{"num_hidden_layers": 19, "hidden_act": "relu", "normalize_top_k": true, "balance_bias": false, "norm_eps": 1e-05, "optimizer": "ademamix", "beta1": 0.9, "max_seq_len": 256, "dataset": "wikipedia_en"}
Below are experts of layer 11 (counted from 0) of a mixture-of-experts language model. Rows are named up (a neuron's input weights, with its number), down (a neuron's output weights, with its number) and show model dimensions 0-127. Each number is 200 + 20 x the weight over its row's rms, rounded and kept within 0 to 999.
Before each expert's rows: "mostly gets" lists some tokens that are sent to it at least half of the time; "raises" lists some tokens whose logits its average output raises strongly, later layers aside. This comes from a sample of Wikipedia text that the model never trained on.

# expert 26
mostly gets: " Moscow", "burg", "borough", " Oblast", "shire", "sburg"
raises: ",", "-", " on", " in", " and", "t"
up0,209,196,179,203,185,214,217,209,174,194,227,210,199,198,192,168,194,203,188,168,227,225,169,197,215,190,231,180,185,233,154,219,234,219,221,182,180,154,206,176,201,203,195,189,196,224,173,208,184,180,199,206,211,171,200,183,203,208,203,200,208,212,203,211,184,199,233,215,207,186,246,209,213,184,228,249,196,202,206,195,187,162,188,195,195,184,209,174,237,209,216,181,233,189,191,195,174,223,145,195,221,211,219,198,175,215,204,198,190,199,191,229,210,199,177,195,166,213,213,173,254,195,191,164,176,197,195,205
down0,208,235,214,185,209,203,216,196,202,223,169,191,188,205,209,153,168,213,190,189,189,159,176,240,177,196,208,188,189,215,199,244,206,218,223,191,209,193,193,182,184,212,176,194,176,188,207,225,222,211,208,229,188,194,178,221,219,192,205,212,220,195,200,195,195,203,211,193,226,243,185,181,183,228,164,181,201,148,171,208,199,192,246,216,213,213,193,190,208,188,213,240,203,171,187,192,199,182,219,195,169,196,173,256,189,181,205,174,190,206,194,223,181,197,204,222,214,214,202,235,209,218,208,162,220,205,173,175

# expert 43
mostly gets: " www", " ±", " Domain"
raises: "0", "4", "6", "3", "2", "8"
up0,237,230,152,208,226,216,226,206,221,142,214,207,194,193,184,213,213,202,171,200,182,231,189,212,196,194,199,206,194,198,181,191,187,181,220,167,201,169,164,195,182,213,216,151,159,210,185,176,174,200,193,185,212,195,186,184,237,225,188,180,205,204,205,233,207,217,169,171,172,210,178,167,211,200,204,194,194,227,201,183,211,214,185,199,197,216,219,218,215,226,234,188,197,211,235,207,193,209,231,203,185,176,181,190,206,187,210,191,229,210,205,231,175,204,206,210,197,230,226,179,229,199,187,192,162,187,228,187
down0,185,212,186,219,180,206,180,194,205,197,197,213,161,199,193,199,176,226,208,194,163,226,216,191,206,173,199,221,198,196,202,207,174,196,219,212,199,206,199,213,216,203,186,214,193,200,217,212,221,165,192,189,232,212,188,190,195,211,225,178,200,197,195,204,204,210,202,199,211,214,213,198,192,213,182,183,222,199,86,210,193,196,215,153,201,225,225,210,224,212,182,241,234,193,192,198,210,264,183,224,211,219,178,230,196,190,197,179,178,198,213,188,204,186,192,181,179,183,197,193,220,153,188,184,201,209,193,208

# expert 17
mostly gets: "This", " Campbell", " passenger", " Borough", " Solo", " Each"
raises: " (", ".", "\n", ","
up0,208,212,213,187,220,200,187,206,223,227,187,175,198,206,195,212,178,195,180,181,176,224,237,198,195,188,220,177,188,218,170,214,215,174,208,201,202,189,220,219,212,178,194,223,202,202,227,228,199,194,246,232,174,226,202,192,187,166,208,178,202,184,207,200,225,201,177,207,230,225,229,195,199,171,224,203,199,180,211,125,185,188,199,223,192,202,187,204,227,209,189,183,189,174,171,175,224,194,155,198,174,208,220,189,178,184,172,208,180,188,220,225,167,188,190,190,213,226,204,212,186,216,193,212,144,202,220,184
down0,209,217,189,205,257,197,205,205,207,174,186,201,203,176,217,178,223,189,166,219,233,231,188,195,195,179,213,211,225,234,170,227,180,208,206,197,223,203,187,203,234,204,182,216,186,176,185,235,205,206,174,213,206,202,220,202,180,190,221,169,212,205,187,211,174,197,191,192,202,186,184,229,169,198,190,193,223,212,189,187,193,241,239,218,223,170,185,150,192,249,209,235,172,190,206,206,165,217,156,199,197,230,220,204,177,194,163,207,189,214,172,209,195,212,197,170,215,206,198,189,201,185,183,214,174,204,214,206